config = dict(
    n_layer=18,
    d_model=224,
    n_experts=8,
    experts_per_token=2,
    d_expert=112,
    d_shared_expert=0,
    activation='swiglu',
    moe_layers=[0, 2, 4, 6, 8, 10, 12, 14, 16],
    router_score='softmax',
    normalize_top_k=False,
    routed_scale=1.0,
    balance_loss=0.000159,
    balance_bias=True,
    router_z_loss=0.0001,
    init_std_router=0.0181,
    lr_router=0.000593,
    n_head=3,
    n_kv_head=1,
    head_dim=64,
    vocab_size=14523,
    norm='layernorm',
    norm_place='pre',
    norm_eps=1e-05,
    positions='rope',
    rope_base=10000.0,
    rope_fraction=1.0,
    qk_norm=True,
    attn_scale=0.125,
    tie_embeddings=True,
    parallel_block=False,
    init='uniform',
    init_std_qkv=0.024,
    init_std_o=0.0259,
    init_std_up=0.024,
    init_std_down=0.0,
    optimizer='muon_variant',
    lr=0.01,
    beta1=0.95,
    weight_decay=0.0,
    lr_head=0.0105,
    warmup_steps=50,
    schedule='wsd',
    decay_fraction=0.841,
    decay_shape='pow',
    final_lr_fraction=0.0,
    batch_tokens=65536,
    seq_len=512,
    doc_mask=True,
    train_tokens=284300000,
    steps=4339,
    dataset='wikipedia_en',
)
Below are experts of layer 2 (counted from 0) of a mixture-of-experts language model. Rows are named gate (a neuron's input weights, with its number), up (a neuron's input weights, with its number) and show model dimensions 0-223. Each number is 128 + 24 x the weight over its row's rms, rounded and kept within 0 to 255. Numbers have three digits each.
Before each expert's rows: "gets" lists some tokens that make up at least twice as much of what it gets as of all text. This comes from a sample of Wikipedia text that the model never trained on. Tokens count by the router's weight.

# expert 5
gets: " the", " of", " in", " to", " and", " for"
gate0:140141092100106138133110076136129137108144133084074147114152122125140123122117143141108102154171115132171106118098096097170171129101169155139162129137139123114116130089163116142125125116124110127163118164127134163098135122135086109149101155106147167135170108085146175148139168174101138124175146128139113160114161118102097108118173151097120119150130117131135105126172093171120149096134155121136104121085125136121073141128157067127100095129152125078109163148115139107147119152133157109128144111155165148115144161137097088132148129144117114154148134139142087143111162095142147117102112108155148116111120129177092139131133151108152163111126111122081124093125112162099117116114
up0:108137154157149180140139101111142158110066129092108104150137094081137135137108123121162123162137152155136149100149136133115100140104139122137129094147109138137145129120096103121170140123121097150093151139106147105095146129154108123128128096143105107125133140093112096118134105155121162080127146112154132179099076147146124139091118149133102164141125134114180077109124116161145114127143124111113146160172132157157172069100130153142140125083110124129137059151149082118162110122139152139122153133149127132148157156118128115125129083132135123156102125089139130136169149064133127153125142084113093103202108143152102132152133136111140173104118117145146114118106117159121104125131
gate1:136143136137103082135138155128102102106125139157134162142102119164127166134126084097161062107152123136073103104186143102144149159136136149145127138152116141131128145124124147112098130142132130120106110119135118155132099145138123143110087141132092124111140189139112150160089108131129127133101165134108139069152160111137100105123122094104125135134123132189137145127154114126054133149126116153154146077117093102140114093139137116153160126120114096085181129132137152131163107097131083128125099112152126102080122113101130139133127119119153210123146133150117127117105158161124149130131113181152111180129175158114156130140115093142116107096155139129143145120145093128121143110102
up1:118141159103126135115144095092105122165134176174129056107157169142066114128124161113130112089110132104152110147131133154151144126130123150140122146129130109106116146135121123121087148105130169173175112129111107125118118111120119124153135132156090127138159140099114082097157154097101138126055171120157146135156101116087160119184136141120136127174105138116121144154116100137107149099112132127153122177114088097113145136131126104157140110148132109106091122166103158139120158140133129130136093127131136131086148109151120139125118125160143140120147119134092154131141155133083118105135137187141141159106142172132131146114141063103120119180112093109120074157126142144163106126119
gate2:119120124131107138112158147123107095124136118108096139104125085153104124162121101137156105104106139169087159115105130100132054166135115130151152146184109097079164145112127128134124092139131179090105157112133118118144125125097126081116118110130148112143152161101134110106110135151092121135114137141162137105134119133108180151148128101110129123164119080120134101127115094112152111183136114147093085121188123152139126112132137154137103135161143117107100131184087097123076145133154123152152141111103136147172084149148133141183123160124125115167113094156149172115141129131100118154129110108131118126141164089175098142121118076101148145145127127148122147151152111155149111120132
up2:133122110100134116168149146146128116148154133103128114094158153126126141126082146142142100126155145152173167122139147136108091112128077107147136144151142162103171136113061170114113120105160093124099107137146138119127108137134087074106170140145102140102154169211105135112107182127121111142117116167110129138170102149108125130122140135171108126114133167147120130117121111148149119132176124094100112091174161161137123124123136114122119122157174150137132134100128134118114145151152119136137141085151140113117088148100127143151141126100105082087127069162118139132146121171109140100148112177135116092146103110148160105140125104114097132133125118166108164089140157131151146112110
gate3:125117162127145087147101139150132130103147121134095116109150193128128139134157106133166109089132133135128155134163120126161133098124110136128137129133096106160129165112120102095110099157116126122068125110124169151117138183131123104132100122102140157101139094121075139165157162129147110148095138118136071120142115098113139152131130136083148148152136119121168146123107125157126152168098122131189140136169141120111116109081141137119130125112134096113116168104138074118121154120135125076142121171154151117126196133131161109081107165119095163138116135112121186123107117138106112114119133108153153120113181103145143132116082123132105134160105102093133140178123150149126171110104
up3:122172111109111128128102121122116154128124153104142100106158160133095106109164085129141130106102114108195131107150090146156114137164119090165105175096096127165114181124073117086144155099136124128175116156150114119114126161102149091146130112106099106121122129131152114139100136103142127139129146127134103122126124156175131133135106118132176117093136113119163149144150195169132104117126123123186115092086130133113134128103098132125116103098152147136070135119158119118122092107124159111092141114108126094119127135105176147104146126104159145138132107137143118107112178119125137122101136086112152089131095122094138151138169108143118106158113153146100158161147109168137162171124
gate4:108130162128111151132144098170137148098091128128125099124098133094117099127160122118098163163114126100122126099134124151118192172167155126167114124133132124120117120092131147129148119113120090112176116125127157151100151149192121152120133116122130109182138093078131113113137135172124169111107122149159088152104107109086185122164170132132124095153105152104105134121135142103124108128113082122104181140146101126120107118164121141162107120169130101077088119135164123180103109087104140118102111139122115122129177104157131130139124108112053125132108141129131120167139145133141157136128154130112136100134148133131098124118137079119093086103099150114148151150126136160123118116105
up4:090127159117123098133131184100119124087156137093115082169128126120112146138101171151129119113147119114138118109075183144139183117145091155152086137106145094119179119121135107138076124153121112135146164136108140112163091096127123121121144120126106099158135113105179122149091115167126181147115106160066125114148117155135080099137123131148154150154119116125123067141088101133141155111089098176115107119153119112122121116121108171133140126153151114125146145138142131138164122143127137129161084117096145137139100145151100121156151130138119127131132149142068113129138123121094143136116173118122074135105091102128142124163117124149108147094113115132162153089148151170125123144130
gate5:139151116142144113082097137112123097129176129121170143153126125115143162149133138111131121127152139182151122102135157093087125143123116126146156123123110138120156140116121121133130153126152116099115118104092139151164102097126143112128161085095131108136174118167091166165138139095129150079128106090114119109163112143185061150152161167100161145100146146159083126131083094098150150149090150112097134126113156122170138123131135114134148137093123110158131145132099126104110161160117131160133087120099101143164139209127103136140137148096137112114158108136091117154088106133124133093130134138102141138115102139137090142123139138122129169168158153109131126091149098135145104083137
up5:111116130135156132106105129108145114134128115106161147168166120122150120088101127112109148107140151151124149156122144111094160097121140110141116128130109120089150080070136109071122102149135139119086131130154132189143119102137174139125068116126118112142069112080152129126087087108150118127097127114138166090138122111097149142165104167121136066171134146141180159134160119168109122094146105117144099135131123126094135160095128135090100158121115131165117094150153132113120110146118122157133096080160145114090144108135151127146127160119101154173119159116133121161142132095118129179126177125139159132137126114140148147112173107123152161107136109130145160147150154094134115130123
gate6:160102095128151149126144130158125096137133147145131098154165145097128153119130116122116133169115100163103153124054107134138079127155143126094167109096127148134119148112118144122127162149116113110123142142136165113154128172128139148112120176128100113111153100155114118086150150155149099086163170118090148128092149101112122139085067155114130138122137124127143105112085117133133119134150120130148161162108142136148083097093154138127089127150166139102134163115127127162164132134161123135172127136149062122128123065137104147130131114114147115144108134143102139133112147084096117104102155107076156145119127154139093134121125190122117108153115119145184108127086104109121137146172
up6:086093131158172129127131157121105124156159104155146179105107136109136189136124159132117106107113144131118130137129132099135137146138077103106127166124136125145121105110119093114128092154141118107093170116138115135128147130122137116162170086127144146128086155142103170188138108168106129126142131112096103143096163163124128134139151137092181084085120155117141078182155100109082140096127131129104143101149130148112186125140137150154153146121136110097109153119137139098167101145103149152137119152113123117110132129178119151122112139126122144142149106086122072121172094158113122137131118107130099161124118120146076101088145099105138086142159126117134111140122162114116086144152

# expert 3
gets: ".", ",", " |", ";", " is", " was"
gate0:132104110115122145143109136164107092095107128120123138130161138158129132144116118153154131172126079092190164113130115123149152111114155124134115106125152096138163124151160115136120160134135133121110158193107148170130138136154140126106116109144124153093158128108111130089120102153137094089093072158087157071117124123114117166111177128133145147103125148149114156160095100138138134148122085096134123094142129132120121131167148054099132131108143141147109118171133145099108113118120078163151105107130112078165158111147110139121131112112137164134145098130124104124162111111130118138133083118203101129145144121120168115121115108149105126142143134144135176142159102107090115149092
up0:116105145131103124098077104141122154144146096153172133146110154203106118104129148112124102099123131167083126131121143139122165087185120115115089111113087125103117112104132118114137098098119109126139103146089126175128162136134174136119154146130149144166118119093115117162182098169165133147144152129161138135148103095135140098150092117147115091108104151126137111126111143086126115134111154136112111113087105130147155118104139107117114156132156155122109116134142125100145114124162161127122188124138152126170086135132120076141135178124134096132129119153094088147098110122131124125109110147138128109165150157078100123116132144141133118111120123147176128145171153132200082141123
gate1:152112151160166134178140127138136165111154143130135132133127184086098083118129148114150109127123108128103124119092120100112128124162112129129105116122076158134123147111173109155136125083131122130171150142125158111124091130128129121125100133164137110103087152147127184090080150135125136143112131140124148153124099115122129099099136140145096191127080139113119145134148067127089127112114143141160114117140099157139167107081145115117100126138113112131099120175100148179103105188089150126103145133077134114089164109094116129169129139119148120104172091157136147156157115120191125127128120138122138079152133139116115127140123107150131137142123144131096121105158096157165141096138
up1:128150154130138109149155156169117175130139152128143128136131098078100129141123120092135122160150143128133105170121107137103130119118116150120105106149096163156127128092155101142172115108183076178109147108168172120135118187138154148096118126123125153078130075162112145160154089107105117141156099113105135107090153103094082115145119133093115117121150121147144127137140125113103107085109119145115128116153165155122138142080063078103099115135124135162138079096136121117140176176174100120096116127136151162119108133159119140154129118156130140157141137099116082129139143131109140094113160109157117130127115152097136134152114136143144103120143108127109109118107172161118136152141
gate2:125104136090115127159138129147121117142091117173155147162123164134128136170100124139108140101111128143136150097133162116132165134167131148088148104187166139121136114144152136150132123149139082109143196120115154110128111124094114109158088129158120113104142165123124179118116106146104147160098148084094126106086126177125068105157108124124108108119124120153131119101119156132086154117115113142122143132091111128091140112120138120104174112165140126138081138147120094114081155121074125152102115137125095133124131117162148129128147123130124149092168196160110140160125117121091099130120135178162164119104143126102101135140158124116139098163151141087141119147089127096147141140096
up2:134109139160101152133126089056126129120135185121144110115158169130158110109128103127089117161104160123091124106145131131141137116107147147081156088133123098127125145110112100118114139149129147108142147126103127131128096118139155102131182122110134096141115165096135131131138131116093133168143132118129132210130144125131175148096116114146152120106135124121138146137124147095124126145081090136148158193146146080126110132126176128123106081164108118147086148180131106155106096133151124163161150155139172139166141108157120132112106116111102147131120087120120142146123143107084092117086128182127102155091157119132143075117147117109162096131144133139132124142093134099162125124144
gate3:152101129139125138128169119126105127127140158129108127113117118111092111125121095142133130065104158160100146111156107135104106117131150125127146211089125135141113152154171137100127173135139128133084179124109130104103170153202090125132162137163120097145161167094091116129092105129119111179139148142140146145122109119133164154161089107117149108117116098142137156142128121101089113072110084115160128107127073102136148123141105137145142117097122127103135093142162108149155099145173093150118115097118127128100143144141138134137146141144099155088117145115139153143088149093109126133144103158141108134115140115155128154120094105142092103166138099132117118136162123109166135168154
up3:144104098092150156139129122125134092131134127141134163137152154136102144111106135140120104114154114157116101121186112107138127149138126123130104169153100120113181122140108136132142138088115109105145157111115153116115086115152116141118144090101129151081203126160130135127164118124166145135118113076169143160152211168134158078124124130150106155116126150152118175164130127135123055148126144139102106115107120179102068113122156112137091134084097150130145101117101121122123113165162144114107116127121178145093138113132113095139124121125112115169133073122098157134152156118140134115172094131127134123107147128093130115100126136131108110145119101141127124111100118129139169138165
gate4:090165116143157124132146120155160127139122086106104102152145152167104078124119170101125141147113133141121135165133144119111092112163146098156133162112112157151126128121113115140074103150078137137101110153130132084117163137082142142136115149106126114181148097120129132109176131171122175132151062096103120119104083135137129088149108119127139132093198160130110135108146135126097120091158101099125109111142114145133110110112132116113133136082145119171135085132130100097138114155164140136164146139147148127140149110144143144154182125121119152128155170118125127087143132105124105160121117127138130145127103086134100119140140134112130093125123119133209161172110110142096122144096
up4:103147106134204101085135120130120103128131113102093133144091121128098154123150147109167121118164081155119128191159122118161106143141141144136134114127106123107136109178091119120142118154138172121123057093107114093154125158120124201139160099130144118135138107124168104116140154108153142172142146141115109113115151124090135150158112148136128098095160182113144113109130114136150064130124110144117106131138113090104143084124127130172135123139123111103070143116145115122142145175112143143136140109124156125105116139107106144142138061098148137122136146120164083096138128077184148141120138110145107104125112114136145143107118145145123120147116128149131160102112092143083127129134
gate5:116146114182098128111124169143096137111115092154134126144112161113094137141134144129101185066175122155157100089152167102120128127115153151076102099084153089152120152119140093157132112142149112131094132170108118115113121148113132095142102109126113149130092161130082098087133151138161134085122149138102094152151132133156146115120126140106141105151113148126157156153131134127089117158093091139140111155131111092121149122100127107152123128115125126118155127160162123141159126157152122095110087157071149158125161149162152143135093123133136141136133124166147114171120110083122096120187136125191102141151153089120149124163111118116107124136143141120137090146151136100115097140123
up5:153116090133128142134135099101165125152083129131080077135113053125156098109176154132113091107151108095169160155124092145170147158148142097168181115138125142124177131134154125143122147126138089114135133149158121114109143152148082125116100113129139115175123108142178084140156098131137142118106140113120123144124108158111148136123097150104121132122134103135105129132130115116147134109124069155116101134133159170107158137100132144102147113116095120128116079113102127149163130114112104143109132125103138118100137209120161132110152124078149131099123137106124097113166137138096117131112122107142174109142129123159144140118156143140085126158153167164128129139126105161161126076101
gate6:137139133110149121151107151107140110124153130113157134139091138148118145195154128131139146121163154139149111109122142109134149096127078135129072141101100148134178114136126107069159146143120144103148104106068108151150106168163075104098157145148132124141090089146144162119136093161115142099162146126130156143169115132130122135136118121143122106107160116123132179142149105119090105160078108122116148095112109114118157145109134054168144114097088110149114123139164126125163117160123137149183099138143136169174162141128106128124146161094111085121084152172095126125106136126128132125128070128112104108119129135141138133131135114155124128084170146110132117104134136128129105114110
up6:139121152106137136108137133110112135141164076126080151125144129095099137103132143100123100182147146109157144157138106090112094138171158104146163168143152107104124129108116148148115134084187104131110128093116112083122147135114113119148142163133125137127108137137155074090114121122160116138152113144106151176134118116142142125155119158154112148156098070143152132149176147165140097131154114164100129127072090097153117143124160131119111128166109157123105145155109091130104116137133135125147139099101152127128122108111146143119123128143133132099121112124180147172124109150123161162116138112119161148190133126096114123165129147163108133163095149073133121140090063103145109130096

# expert 7
gets: " |", "\n", "|", ";", "==", "–"
gate0:171089120089123085076134162150135109087109142128078113159158147124139113118132143115148124161082129111181135128146094132101134099132116122132119128117099128181121099109131146156123133111128146125149075148130151128139107129114133165111153138125138123141129126132157108144093116118117150093122146114132105158141151150066150119121119154161146147133120116104158095131126121090171127164130116118128111130103154151099142119124112071150118123134107147099106162095189131111149113147144115141095133110154095160104115153188181131119156149153115109148101101142157085111135087128151138216120150097121100101099138141116135098084122105155104157145131088125167130147129129145148114149149
up0:128109089125120129106139135133135126093103105130151138158149112118135109121127186124112182139121109173173136138151133064154129121130132099145139108134118107093132150195114114113175128113136101104078151134127098136124136137108147119112139187123118189146113103135131094124147121117102160132109106112153140088155167080103104131131125147137149125116140095125129130163152122133117143089130137081120103122156136121140153098145107150131154099117140164154186144165151123135134134129111069132114138149102143118119150106054127152114115138141128143101144111138146162093077136164100071152093152128136144174126105113141148106169115138163127131137106115124111156131106160076107135139152
gate1:109124107106140150101124156118130118063119135108111128117167115122129117104145134141134133155104131132146107130113107099104127129126081141070164182105097135088122132121073137137157117100135135123177096143152115147140120138137114100114131134137169133104104130130113181147089161127129161186152121125132133117087136149113110097150114133103093133148107140145125121145140148050122159177101117120098142103142107154109104142135132131144105128154147097166100156100147148190111132113151146122083082123129103109070155169116147113152138149175141117075162104134109132123110091127130126155149158131143112151156136128113153103160161131167093151079124127120124147148146134121144106163129
up1:166096084149135132124126132151148149123134128094111068145141145106158130142127122139153147119132167154144196145131171142115144093102135125107179107116094123159121107148119144151125119096105120094139102105127161170153101153132148133135144143132109131185120176124118105135101080173154123131158173128095102124122105107162147121120122166117132112151124129115152150137099085106114097091123146142114111153107138111115148130117086098112129138092133122128113130106102165143159135103144122184136120105127161158124078116127098111109121115156114109135127111083151099102084111123141121160143189125073127137088142096139131113120173160167136096137142118170106175115122108151160109125103
gate2:115127138110154139152119095134136064142151123091119130130167098128165145101108109130147091134114139100154091132143175132127144158133124140103147130132150154103122119127149086143136069136168093130135107120133175131133120171138149112093144151100137143095119124109143095155102099117145113161124161160119109079147142172121084108141123132135062132080099081186140160136114121149092093109155118172136110139148149170154130137150090114121151112167114135142135117158133119163087119119176128123130170123088112114106080160145130134111137143112120115123134108127143074116120183136157124124132100095183150143117130120122099128091141130108104120114139110133142144166125089099146144119132
up2:133175139153098111145091145145125104110103140122121086111155161098191132144171119102137146106144161154125126100093137101125124093131109074124139147139138095098152072177103130142105074155127147132140124134129084133116150153150156133053132140140121157156080103132158118182104094144139127141112159155140120093106138130117130169135118136154115134138138142141108128105130133148192150112131130125125132156139090128144117142119115115136133111131179143153171168140127080151116063105146088101132121126106152121130164146139135147136131143115150148096151114136083168149132157113130131077131140120087123138126140095122136112104168152128089128154137129097125145111163140096117135127169
gate3:106159172111139153136128097132129153119151116128130082158125098103162102127153094097180147126144127124150154133135143131131100140133077146148111132157150107111154131151083129096198096119127158093166137108095099145095128130108093118130060115123119144137118149151105104124137156104137110129124151147130136115109161112106158161122147088103085106145104104132112160124137110143110129118133161155117182155126116162088158144110137171159088105142112106084148149132151126126143123173120113146122154142124141125166165133119147080138117100081117068161129090117112117119092126128170117157114112163140134151099103151088135138092110133146140124169165124127156106161158124095131122121146
up3:171144152132160091128134136103122118126171166195081111130143115179116108107133165076155151106118100128136126128093135145117135139121120129124127103140121149106137151082085142119109101105130159222130155135159107125143145090106097110116133092162144136128121106140132151134175118098134149138101101151149145089112125127094176124149080133163082138098138124103162161117130106119148121086127143081129145130158140133116157108120128116097102116136123094132106137127103111121144112126162145131137129174150135142118120121123145136129133120110134150141145102142092132134168142195081114114142097077130118115091085153143099101121104155121121147078120138146136121128128159172149106146102
gate4:147126074095116082138111150097148101143106086098106103125138118116141137146153134144155097088141155112128110120116148158110140130146164123143176158122095136103147109153121117107117090122103117149145155155121126094123110112117157082138127159106144132126128125085124107149125116152103134153084146137143138129144149125107168086137147132117098141167148151098141107132155147136088096139151149079117112092134146131171078168112127152171119108134130103119129137082123120110162080107161155159167155084153129125101106132140096138099064135176120137151136127118103112158086136132131065126088135173135130133181081106142143143169142138128154115161172113124137121109142135146129119129147
up4:150170111117079107108159164101102132100129134134109125142161094162197128186135130109135134110096146108154142092132148137163111125104100149121151146115108123108132115148141132101076125146144150093167158138117110151160145092109130110111098128145097142169149127169118114126125131147132136152160104157137151157121113118140125058126139123121154104106138113094090114133164122106100121131109147115107133096121123129148126126128145142173153122123120147122128139087141092097131154117140145132173151095165157102160071151139111164144070157105123161091121149095159106137114134100126114140119106144160095111148147106130106135168154112192091166101154127098148083142109141145124110107138
gate5:162137146126160104126141116107125102178099191137163157129130146112130138102139153149132153126100118143116136153144103147155152126116121145152162119139108147163143107108108097123185112077097132127095098122095110094136070082109137150137119155131136166151134159121120130094187089129123156143136089121107141138098072107135155117156114118127141150147095112134154126138104172115167123151126128123135115130161096108131120141108160116111102126082085155107142178151114130130167151126103126149115153123156115138166136141112120135163128128130073126099154115107089091136141131168131115146130131122172089158103057139144150085130114094116146107147130121137116069107154148144149125133127
up5:157132154122149146074121106074090144119089156119142099143120126150097144148122124189113169122074119104083133144188163155115134116131115137105122158144106094092153136134142146105095131118085132156109159109115141092161122163141160173146138101112096159130146098149150112123139143116140109088115099118119135095173151098143143145113124139151154154136129154118091150129115135129162150160128118148091140106135082128102109146141140100150111137155118092106123155113110167136125099130124134097125114134144139189169126104088091142103152153149112144124102130134114134097147128143133131151116138132106100146142112171160170128098175104150110096147153091111171100101102164149113134153157
gate6:136171142123127126094105135125105131150134177101120096115163128108127114112105108149109146111109115178118176102141138070168186121149103125109122127112137104108117162115136113119138165117159141104088139103146096158144103139131162123108102146119079161175076151116115130120119112081097093127141115150138152100129150127069117132126151115100147118159125133115163153119108135137134166133091116145118140140111126143173145143143155169103119115114091149125075112151142141162117111113119123164128146119133093169145093128173074128141130150152119115100143081141124115115118138138121161162105150124124076135147116168145104120143106161091114207126134118114125124135153107110092166115128
up6:121151145168099143117133151144115131114122140118136134105094156095075142108105158096120124100116156145150140148110120156091110120079097138154131117107143121142133140149119128097106121128102143125173093120157137116110145153177158103113133139159160136104104186138102128105157125144126130158081136126124152124090117147172140110171099089140148082102124151141158146125152127107085158137081098116106113171131117107125163118117133111085126115112102158149126131106118124164163142153129101122114140119150126082061142074086145159165102161098179097156148117147072151127148139124136160132133138103110130142121098119147106103109146145151124128049109141137123113151127109130142141150116

# expert 4
gets: "-", "\n", " the", " of", " (", "|"
gate14:150103109148137154118156112119145160121147109137112086104107118148083133102113116088119067091116116135114130159138120164126136123104085106107117133156156131125090129085141108063147136128106127114121137114097116153102155165166141138093129140117134125150124123181156147150133122120095141171150123110141114135121137128134130163124112137115109179089161134199143108147132128113127129127132121111112147085106135137121117086154160135107141163106120160128106122126099163174111103102132122130093152120152100155162163139182165158104137165135160088145164105144135121131128184124135164142100141078113129108128177142158144115111119144136131116089141130082143163127095077107131088124157
up14:113129114141145117141107152077131113192120171090100121132129122114154134102115192130081121118136120134150135124115144118101133102079147118111143127108095157151135145113152162156131126097125143138119112131160128083148183120160172101117174163148145127129145106164119125111169137088100125118096155135134129131127117117129131095129112126146120116124151141111156105137140063103100117164124110105104140152099175109133138142147144136102146167124136141097145132147165099133116151106126130172189123136119083148087139100126126092127147134107103112150111115094149169116124130144085115157127099126152160088095091105159108107106120175131109129129164125119168117135095118107131130062181
gate15:149121120143128142116135103121091067109168081107137130138127124164119151133117107138155099139162151149096165124136142116088074115135131153060143123112116161107145107079135118094085127144164115151126153087125106129145133123103128171118143129088135108155104093124090122121152182155175121111141121136104117132080147138152136106115135086102164165130093122134150162182118123145136115150122134122133133102148104158123151102118153115134154105139101136127115139119117138112116149172142149135123155150105122144139115148131110122107075186138161167134152115141141110145148135109142131122117118205111124121124158154128123105129156148170142114163154133108108075092112135181127143119077
up15:102131106146118141131101131147113120116144163109124107160118130129108130106098141150119102164146122128091099124164137117111136119138123116121154112069106146130118116124117172108107127136091154153141111139093135099162166097152111110144107109134149118146116119141092117102134107150121097133142088176149113137183143085114101130127118101116170113143130159143090154169099105102137114129162135122098151112130180123168097156097142107124118091162115176162145117192148148178106186085140157153141121154089120155114157120115135128085104115115151181127170131129155101143099123081114118109147151127148120094144127125143129109161145169156123117096094089129153105122116165170127110097130
gate16:121125149148109097149112162164161159112182069110154103139142110167116141139122087106126116108144089148120133123108110148149077167107123115128081111177174141124145093133121119075114174102133100087104098142142108130159096123154133118109123125145112101149122167124159130132156135153150135151137151147141136142113132110134079149150142147143156138121157167150076125134117139130144148127127130139105104119123148158105131112089124093155126113150099144091119104155096154141099114146119150131124152140059126178106148145102138134137148132119127092118123138122105108114129087101128149108105131140135169176106080097116181091140096093103136136140077156123115130149167158132082145118125
up16:110102138109115137129176102130138105090071158148138139110126172122104141122156144141156114181121158138113102100088159093158127094127116127132152106086148110131137162124128129106099116135135148136105141142173154169110165102112166085100182126139116119132129149094125123155125153141092122142139128148083179116174111182124128139133133107140133113118138086146143172135080133126122131151068122079127118146121149098098119171132123128106131170131181137133111100098163137073136124077140129158116084150145155140136118144150124112134093133163101113153110157156085122155124128162102119138129125140112191138116131162113122129143112124163105113138125097114101125103139114102131124134090
gate17:119091118106061095125113106118146128137130091123078103145151131180105131169155145100130134086144146112131133105135133124117129123099103154128136131113155132084141164096110114119101194161130149147179162140124124120160147093134126137122117157098105136099128176125104145123122111139180146123187148143135152095071148129127125134140112121138125118143081122168101123132108141114142122085107124128147109130111110158122082124125157132156175112072087137148128148150133145141148127149123140111115119123111112138144108165128119138134120132114111104195167124134130153104133091178128109106165109174125188140115122155129097111163126157162108093159104122127115121115188126104112128116119
up17:168106122159109124122126106129156090099153138164069148113100138099125155124152129152097093079165149099135146126090138131132157089117145114166117098084121132116106113113129121117126126107119146142055090135109100124133121168173152131149092134137144125142136131138155103130133144123128121159118161106141196185116136118128112111102102098155095141151087091143110145127155126093192083109144149098135145144126121143120146103089088088147158110142137173152135145079124113151113128126154139133130086113113145126135170116163131170140139132144115149136117137099094136110085114108151128155135128106141117127131087121119130101172122124178141118152137163156143099128153095095124144143156
gate18:111141157100131108164160116162101120110094122105081163121107127127099112116138113147129099120107094138112133113130145151137128155166142146155119102112092174100168142153122111087130149109138125142158127082112149193132133144154138102131110156132169139118133136108088167132139129153136114122128115125123128133132122156114165112109114151082129137107080161111125131172137105154118120137142117131141118111133136084120077131125148159101096099111134139114135162152097137138147119128113155122056194124097153115129175173105142117092128134133146105161105107122109118166112097156144136146140113161141130205159168113118166107165077144131105134098143098147072128125145113122110128157106
up18:099117122161156133159094108162149144115134121101119126145130118076144156162155148155131144122126114147140105124144134113140092107139134136086145106127122100129147099178164130089142111132136121159103126147070133129107164109101155181145112107113133098116139093157108121099114125140175106113135120119102095123140086137118074131138119144081159122109139157153183161119117134117118165135133131126111130086136125100116133149122118154099131203115121118171120083160139142107113162137135105135153169130083099148107141086100124109093124162103155094104140157089191122120098176159136134141151129137094148143166118116097134114136151117135108133120193128107120137153154128103112114116161
gate19:119134125148118106167123129094111116099116169131137117154137147155153119160152107113113084122141146154118138122079147138145121123153134119138139072125075123164112154099123113115131149122111120100130161137113165109111097125095140097082150120154157133142119139105186114137127134134123141145168107103106161109127133113091112173132111094166166176146141129121128120157142138071143090160129151057111136149089166162128105167108130097112147136160092131130115126153100159105128160141109137148148142121106112159160119181131158124104130098137111159123145096144082130127130090121152148119130152166152139142098127119140101170143133155118138086147119155124096159105153058094108123113104
up19:089141111150118128100086113132134160094109142080142144112160139115130168107129140111156155127135172119103153155151133129087138130141108134115121191102148122079112156127109153157112125123124167127144122110102158129121142143123162149157122101156150134159105150130116137127183116135158145133147157153122180169077159131169133112113120104140129138093112097095123118155107177142107109141116140130160112121169143142121125143052152135152092098127144139136133115120115120142106098091133104141109136083132105106121111111141151087145148113096118104162129167126164115145163117120110112149104116079093126090105092113145109118144086171170097145143140106074133140094122132170133111092128
gate20:142132141143117138137130144115134127191120105092151111139122136096111142109144158168112084116171139088164105135123123109172093123148108149143133112088118139136122141163141126095136145150121104105114116138145103139153148130145131096137133138113127105175112151157141120145138133104121126121130114152084148157116110150145165135147128079155154123125097135143192100155134121101104161127147099109148134131061105088124114143157158134134174114125113123112113112150111162100106135153142136087153123131094147139118117103106048049125117175130156122087090135132130131141121132098113098169125125141147137118129140139178136137161165143137138119063147112093084140103109119075121148103147
up20:133109119162122150124141136058148125119128162104097129120151138145142138125131112110152131083113117141131112194100154154097098145122173155145153135122123139142155105124101109142090157115127134089138087149136148148105120107129140129134144124149115151096096125150130070100105163103122145100087130054138135106138162095107131153128097118139127147115124112118094141142167156152133144141089133109095122131144144120095167126168142128128125125108140129137143149108117166138106116136117114108155131183171089125121150154139056154143176082133102124136127134091174171114116086147107119135161179124137139111152118120093108137088148148154128125180114126149126092086130127104128120105163